Experts of a small language model: 4167 steps.
Below are experts of layer 3 (counted from 0) of a mixture-of-experts language model. Rows are named router (the router's row for the expert), gate (a neuron's input weights, with its number), up (a neuron's input weights, with its number) and show model dimensions 64-127. Each number is 128 + 24 x the weight over its row's rms, rounded and kept within 0 to 255. Numbers have three digits each.
Before each expert's rows: "mostly gets" lists some tokens that are sent to it at least half of the time; "comes after" lists some tokens at least twice as common just before its tokens as in all text. This comes from a sample of Wikipedia text that the model never trained on. Tokens count by the router's weight.

# expert 17
mostly gets: " Texas", " Illinois", " David", " Azerbaijan", " James", " Scott"
comes after: " ", " (", "9", " New", ".\n\n", " did"
router:101103145094135142140128145083138124100118105087110088093107156121164125165180096123142135174111109118139133162138103116136124130104140119123105166140138112102101130128147163150127140111120097
gate0:074154075149137091121166127152128150135123156133169144091133118131143138108118140104122154125118098150100153102109147176160128118205138153140126090135089142131141150117138124099164127149114132
up0:160101125089132199123106160143170135133155102149126131131069102163128121165080148124105152155180129116126115129147113091094143115153084096151134127110143142119094116138158121140191096145126116

# expert 58
mostly gets: " February", " Michael", ".g", " Mr", " Terry", " CEO"
comes after: " |", "9", ".\n\n", ".\n", ")\n", " took"
router:115104139090137146166125150079142131105135105091113089090109151124165127138179101118118134176106106107143136163137101116128121132103140116122099162137139115098103133124143170147124138109125100
gate0:168149132100165121163125119128118122120128145154104140154146106142120117091085158090118119102130101120135140125168110105124150071116110084145139134117122125152129108152112156137118163113124125
up0:146122089122151061170151141104128183065162114121115095091127107116147162095118125110119135122115137114160147126141081116117094129119175160113094112104086106168141118127132108145099131116105167

# expert 38
mostly gets: "==\n", " University", " years", " ==\n", " year", " family"
comes after: " the", " his", " a", "'s", "==", " her"
router:168157151165165109136107155137169087146138084111099137110091155138120111130121113080123119099095124101141086104095169113099071082128123146172143123153129147111121117090139117150153126140135136
gate0:145115122138128161114138124159092158120123129123112139079159127115116087154124105094128105116122136096146098095103124105114143143118127158111115119146162115133136098118138137091131137138092142
up0:137145150120106113149165138130101118143124128114137105130142103138169073110111192084144087074128133113119136089123103112111162127152143126122154097135130145130119144093132100140119158123155125

# expert 59
mostly gets: " D", " C", " B", " R", " V", " G"
comes after: " |", ":", "-", " (", " \"", ";"
router:121153149099115106112124142149118073159131118179154147152100098145114101105118132154138144147132137095107144146123123154104155148134136172131129130163145111189157141152139108090086105112098177
gate0:142140083127135123126101166119130120173115087124117168127156109153121147093111135126152180123126102141165136112133120182154102143163146152143117134139111083120159157132103075127094101119090149
up0:149111126128118145123135113115064116093088105118147137104130139150119120190165147140111149129085083098095159110099149102108126120123089132099075116109116134120148079100143102110101126123121150

# expert 4
mostly gets: "–", " Air", "+", " van", "–present", "{"
comes after: "–", "9", "1", "0", "3", "6"
router:107102133099148152165126154095143126080113103091121100128114156126132133158152105123134155169090109121141118163127126133161123130106136124127088184150140109091097124134140139137136124099141108
gate0:126115110116117113099129119137160151103122132156136121142096160125122138090133152146122154131135133121144127118146169158143167134154132070129100102113137103086157135099141100111153183082114134
up0:123170155146119118114157134125132120134164128125106110150093100160134130098112129160135170139141111111169117098122101149141133090095171172161113114118116132150103163154104130150073076121149121

# expert 32
mostly gets: "|", "==", "===", " •", "====", "="
comes after: "\n", " |\n", ")\n", ".\n\n", "\n\n", ".\n"
router:114115121121128159141105162152122145129179144106121132155142152091113154136143147139121110127125111133130079064170123099123107154090130076133103114152155128144125122125147142140182074111137117
gate0:132132131135141111123118099124139134137102154120112151142092139152114074141130125135151107101118108128136080137114161103149092175094120132134151082138098150165116156115164099164133143158160116
up0:116093086126118116126137129141117156115104120188091106122142126111079169147101166077079129104141117162096096173174194099157150168094112128132155108123114140100149131130105076141141101112132144

# expert 52
mostly gets: " County", " city", " town", " village", " Town", " building"
comes after: " the", "-", " a", " The", " •", "The"
router:128123131136076112125111127171104169135151123167125135132114119127129153112098122093097145075097157151133152159128121105121147128154131112102162112114112170128127172136147135160128153106056171
gate0:109110092125123148127127147114131113146121091127125153144168115106104127153129071137133138115158118119153104121114126119104124110114129147157152081133125137098147114085112135176099158150175141
up0:124113097130092147100103134132126149122124134126132085147144106134128145106078091169145117104148153120100162123106106164146148121153132169153138166147125129140139074166069116167090149110109201

# expert 57
mostly gets: " Genus", " Coordinates", " Website", " Label", " Phylum", " Clade"
comes after: "-", "9", "8", "5", "0", "6"
router:162147097143124153148096130130149138138100145135154114128129138108138160125144124113104157165173134093113170135148085106152119148134137083184192142162141133137115139130086152152083127161135142
gate0:139178179129145141171144109133118104115120157156124142098158112113124104142129126112099099146109093124141120132122164141184139113111123114134132126128178131113134173126113168143145134150169169
up0:099097079089121142132131131135132105175114160168117109108141165128076194147140099133144098120113072119148125114129135115159133121092175098130154141107134153098158126140115130128113123082136102

# expert 31
mostly gets: " un", " con", " re", " Re", " inter", " Se"
comes after: " the", " and", " \"", " a", ".", " of"
router:121089159142185131092128094131142112173161095192094137157149118117130175139125153103136103116163127139156122104145126113160110124113095133107133135115134115147125144116128115083131145113131114
gate0:135160187134102121121129079138116147148158087143112108131114128129112091065102083184140126129148111149112113118113154153141122106127116133118120087110140155143142116114109133159114105134129131
up0:136094132099110133134138136123117131124134140075140098098120118148126176117114150137133149119141100128117134145124128093101109179113134136156116125096088083140109127103146154109131130208146124

# expert 63
mostly gets: "–present", " pm", " annual", " Dom", " century", " Aqu"
comes after: "0", "1", "9", "2", "8", "7"
router:119121126135083138165126142119111150113108110107125127096124152160107091153130091113140158127090076108113125106112110147121112122114127129112173153129144106131111126115101135141128134121079147
gate0:119147117122141112135106116176157121148158099157118117116117099148114115104113137119100093122140121082098127156125168123143093154108113170159124127150137102152072154119106130140134128175129122
up0:152147148105160115129180142119127143155137080101105166139137109097102108140112130116118087088118108131105158136136140114156164154140159090135155085136144131116142131152145161122126115140134160

# expert 12
mostly gets: " Al", " Ar", " Mar", " El", " al", " Am"
comes after: "-", ":", " of", " the", " and", "="
router:108108166146111148113100091114141088154147144158134153148145126133098178133122151135142106135164180162141111081103130122132121160142138168126176105161105139185143170103161106084096099091130146
gate0:121096120120105155142148139136123131158125148128161122149146138170170099107103142157111114144117141098173132131122121127148106141081144175147139142127186138103138133097110109110179172133133098
up0:110134126165133127119153162168136127136135091151124119136113106131140127148078125121140121128098078131157107137151149169148138074113078109160093161177152076117107098113117133143121142160154120